Below are experts of layer 3 (counted from 0) of a mixture-of-experts language model. Rows are named gate (a neuron's input weights, with its number), up (a neuron's input weights, with its number) and show model dimensions 0-127. Each number is 128 + 24 x the weight over its row's rms, rounded and kept within 0 to 255.
Before each expert's rows: a language model's description of what the expert responds to. This comes from a sample of Wikipedia text that the model never trained on.

# expert 8
Final pieces or words of proper names, especially places and institutions, such as House, Street, River, Award, Wall(ace).
gate0 [ 89 133 118 121 105 153 130 114  86 157 145 179 106 135 123 172 141 175 133 121 128 125 118 133 135 108 100 128 167 159  93 146 164 129 123 162  99 119 128 141 146 126 124 128 118  95 168 131 128 125 123 109 141 120 147 127 145 146  69 115  86 165 134 126 121 128 135 174 155 119 188 120 154  99 124  97 128 171 139 162 152 148 130 156 139 129 148 179 100 111 117 138 131 148 162 108 134 138 132 123 163 115 145 135 108 155 138 165 117 106 100 143 187 135 156  96 116 101  86 134 118 100 134  77 130  99 101 112]
up0 [128 104 122 135 137 108 138 134 149 137 151 114 166 139 122  92  99 141 149 104 126  86 177 109 144 121 164 115 141 116 131 158 131 146 125  92 110 139 111  96 119 139 127 138 119 152  95 168 115 130 148  99  90 127 107 129 104  88 132 124 140 134 150 173 101  77 131 137 100 150 162 130 132 161 134 101 169 145  69 153  96 135 146  95 140 179 116 101 106 127 110 164 156  75 115 124 118 179 147 118 120 143 111 132  86 101  85 125 171 112 155 125 138 100 134 130 167 136 163 126 141 126 110 152 139 126 104 163]

# expert 41
Pipe separators in table rows, opening parentheses, and mid-word pieces like val, ated in intervals, animated.
gate0 [135 134 152 155 136 131 131 120 126  92 128 155  64 121  97 142 147 133 142 123 131 147 120 163 157 133 176 115 164 160 142 128 143 128 167 117 101 141 130 100 142  83 117 150 124 137 128 114 119  93 155  78 148 115 120 125  98 136 145 103 132 176 148 113 147  77  84  91 170 113 167 151 165 114 117 134 171 119 120 153 118 147  86 118 163 144 114 150 137 116  95 158 103 189 157 132 170 151 125 161 110 146 142 115  92 115 158 159 121 132 138 130 108 121 132 169 133 117 111 110 118 128 109 120  88 148 136 118]
up0 [ 98 125 192 131 184 131 156 119 144 149 102 157  77 114  97 129 130 133 125 157 124 155 153 148 101 134 154 156 132 159 144 165 116  84 127 142 135 177 164 134  69 124 104 145 110 164 133 168 151 121 135 140 140 150 127 130 162  96 164 110 144 126 160 151 142 128 158 155 131 107 148 146 121  97  94 131  94 159 148 132 123 172 102 107 116 140 132 165  92 112 124 112 115 175 136 142 111 141 145 123  80 138 153 127 145 118 167 109 134 146 125 127  94 138 135 116 133 101 126 157 125 122 107 157  98 163 107 134]

# expert 44
Numbers in text and tables, especially year prefixes like 18 and 19, ages, dates, heights and vote counts.
gate0 [110 157 137 134 143 122 150 149 122 124 136 108  86 117 118 144 119 111 108 141 158 133 147 119 105 117 128 161 179 119 119 120 119 114 120 114 146 188 113 117 157 106 142 167 130 115 158 133 108 163 121 155 129 101 135 174 115 176 154 146 158 150 128 129 115  99 117 137 119 121 100 113 110 136 136 119 129  86 103 165 141 125 116 147  55 140 113 109 142  79 174 125 124 131 141 113 134  67 149 124 152 124 161 143 144  85 170 148 103 171 124 138  87 125 121 143 163 135 119 106  88 166 157 118 123 106 104  79]
up0 [182 135  86 126 144 133 130 104 190 120 118 158 139 148 109 119 127 119 130 106 105 110 127 107 113 113 142  83 143 143 137 142 162 139 126 135 110 107 126 103 110 132 126 100 156 131 128 100 161  95 150 156 115 102 150 155 103 138 148  83 142 124  98  77  96 150 194 120 147 150 154 136 112 126  98 127 160  99 124 110 144 129 134 128 180  95  93 130 161 160 111 107 122 117  97 140 134  78 107 179 150 115 110 138 141 110 154  90 166 136  77 131 129 156 109 128 130 130 134 147 128 144 122 164 115  92 158 125]

# expert 2
Pipe characters separating cells in wiki-style tables of sports results, awards, elections and statistics, including header separator rows like |---|.
gate0 [141 125 161 129 137 163 146 142 103 180 132 125 133 105 140 168 130 110 112 127  99 116 111 138 108 131 159 136 125 116 103 141 110 162 148  85 101 119 134 169 136 120 145 106  98 108 126 131  93 144  73 122 170 101 139 110  99  91 131 143 102 137 149 108 104 123  63 110 132 142 144 120 179 153  96 142 167 100 122 114 133 109 115 107 114 129 138  80 123 151 140 169 170 122 145 134 107 164 122 135 120 150  96 156 152 138 140 109 143 167 167 109 132 144 199 161 139  96 157 112 152 109 107 111 103 112 122 122]
up0 [150 153 120 139 134 138 128 107 121 147 161 151 141 137 111 135 108 139 142 118 148  85 162 168  97 103 178 149 171  83 108 117 171 113 180 134 122  99 148  47 150  89 163 129 120 127 119 106 128 129 125 109 149 128 136 143  74  97 165 110 122 106 113 108  98 123 118 139 150 136 114 129 141 130  87 132 151  72 131 151 131 137  88  85 124 113 158  98 138 144 127 144 141 152 137 140 131 117 114 151 121 160 115 140 137 130 114 122 112 165 128 101 132 174 113 173 101 150 138  80 117 128 106 123 119 137 144 156]

# expert 32
Pipes, semicolons and small numbers inside sports statistics and election results tables, plus words like Pts, Swing, Nominated.
gate0 [119 149 150 118 120 106  86 159 114 144 144  96 165 170  94 116 143 147 135  89 140 158 110 154  94 153 144 129 124 154 204 140 122 102 121 102 126 144 139 134  78 115 108  77 135 100 120 140 131 158 119  98 132 157 124 167 101 147 150 178 135 161 118 129 159 149 131 133 127 120 164 124 137 133  98 152 124 150  98 122 143 155 101 101 155 137 158  91 146 129 137 118 135 140 168 130 121 116 156 124  97 118 118 113 152 112 141 128 144 141 140  67 109 135 117 147 193 150 158 111 104 134 112 143 123 141  79 103]
up0 [146 117 149 159 122  88 118 110 156 155 158 125  83 176 154 136 163 104 136  96 151 131 114 153 139 129 124 129 105 143 159 150 110  41 154  94 131 133 147 113 117  89 144 188 157 101 166 147 142 124 122 101 159  95 151 176 132 141 145 101 126 188 134 150 123 122 151 168 162 153 158 151 115 115 127 129 121 121 143 146 142 110 122 103 119  70 144 133 153  87 136 160 127 153 106 123 152 159 160 135 149 131 125 145 145 107 145 119 129 148 101 103 127 152 140 130 127 137 112 128 120 153 105 141 146 113 113 140]

# expert 43
Capitalized words in institution and place names after the, like University, National, World, State, County, and "former".
gate0 [139 131 127 182 123 131 131 155 108 144 160 123 133 148 127 155 104 151 148 128 171 155 124 122 135  94 136 142  92 138 123 156  86 200 130 111 119 103  92 143 158 113 144 128 142  97 126 117 153 110  81 106 118 152 126 129 124 124 156 112 159 175 132 130 110  94 122 167 128 106 133 116 128 112 148 129 136 136 136 102 170  91 112 117 110 125 166 142 135 129 111 172 107 106 157 128 135 147 163 151 115  97 114  93 124 112  87  58 125  76 139 121 134 104 124 125 137 111 158 128 137  99 126 125  96  64  94 140]
up0 [174 151 111 133 143 135 125 119 133 135 100 141 103 127 148 154 129  96 169 143  81 113 102 130 111 162 100 117 102 145 123 107 126 106 147 105  88 146 167 119 107 167 108  92 135 119 153 127 138 148 134 139 129 140 139  73 101  80 105 170  79 112 118 144 106 105 121 126 147 140 109 133 115 113 115 140 170 138 126 116 109 119 107 132 101  66 117 125 167 144 112  93 121  75 160 144 147 135 104 124 137 131 172 129 103 174 134 113 100 123  84 144 180 143 151 142 131 153 154 155 154 118 159 165 117 119 138 114]

# expert 6
First capitalized piece of a longer proper name or word, such as Min in Minneapolis, Dor in Dorset, Gar in Gardner.
gate0 [149 136 148 151 132 143 117 108 111 159 150 164 180  98 172  86  82 123 104 146 167 146 118 133 127 152 103 104 123 104 126  97 101  55 161 146 137 162 159 116 125 123  99 111  98 129 138 127 146 128 124  98 157  47 100 115 112 138 144 131 134 151 144 156 133 149 112 104 103 133 119 121  93 112 120 136 112 135 158 134 119  91 161 115 126 142 154 106 132 159 147 120 137 146 137 119 118 102  96 160 148 144 186 141 143 153 115 133 102 102 154 136  97 165 129 139 110 151 146 123 132 107 126 138 109  77 152 135]
up0 [149 152 131 125 144  84 143 116 140  97 123 155 111 139 137 143 136 123 167 135 163  76 132 145 138 124 137 117 117 128 159 172 133 165 148 167  74  87 100 146 139 160 119 153 123 118 153 141 103 113  79 140  94 160 138 107 149 101 126 160 136 142 129 127 127  89 152 109 163 140 157 181  85 146 118  58 124 157 120 140  99 144 149  82 146  96 112  82 143 142  86 138 130 142 168 106 145 102 156 125 132 167 124 156 155 118 162 109  98 147 136 120 113 112 138 133 129 119 131 137 142 134 136 118 157 119 112 121]

# expert 28
Name particles and middle pieces of personal and Romance names in casts and rosters, such as de, di, El, Al, -ić.
gate0 [107 123  90 116 129 151 134 111 110  84 139 126  80 162 135  95 123 100 118 127  95 144 100 128  96 150 129 154 172 116 157 174  93 142 139 104 139 135 138 107 105 114 148  84 156 103 147 131 115 144 134 122 125 137 114 144 138 128 146 108 166 120  94 130 143  96 133 158 108 140 111 140 117 105 107 120 161 139 165  71 104  88  90 102  91 134 124 160 131 131 105 128 128 158 135 139 106 128  99 127 127  94 137 167 130 123 101 147 113 144  66 151 106 112 168 147 139  99 130 118 178 173 164 115 179 118 113 143]
up0 [139  92 159 139 140 131 123 117 127 161 127 155 143 101 106 118 142 134 145  91  89 117 164 134 135 178 119 165 121 117 167 117 123 111  99 123  80 150  99 116 118 146 129 154 113 127 153 178 126 174  70 173 119 136 145 117 142 116 133 186 113 145 162 113 130 175  70  97 136 165  98 110 101 128 129  98 139 152 176 142 115 130 109 137 122 128 138 117 127 125 149 126 153 125 110 138 139 115 185 130 154  99 140  85  93 157  94 101 138 129 111 125 105 111 120 136 138 141 152  74 125 126 128 152 124 145 122 104]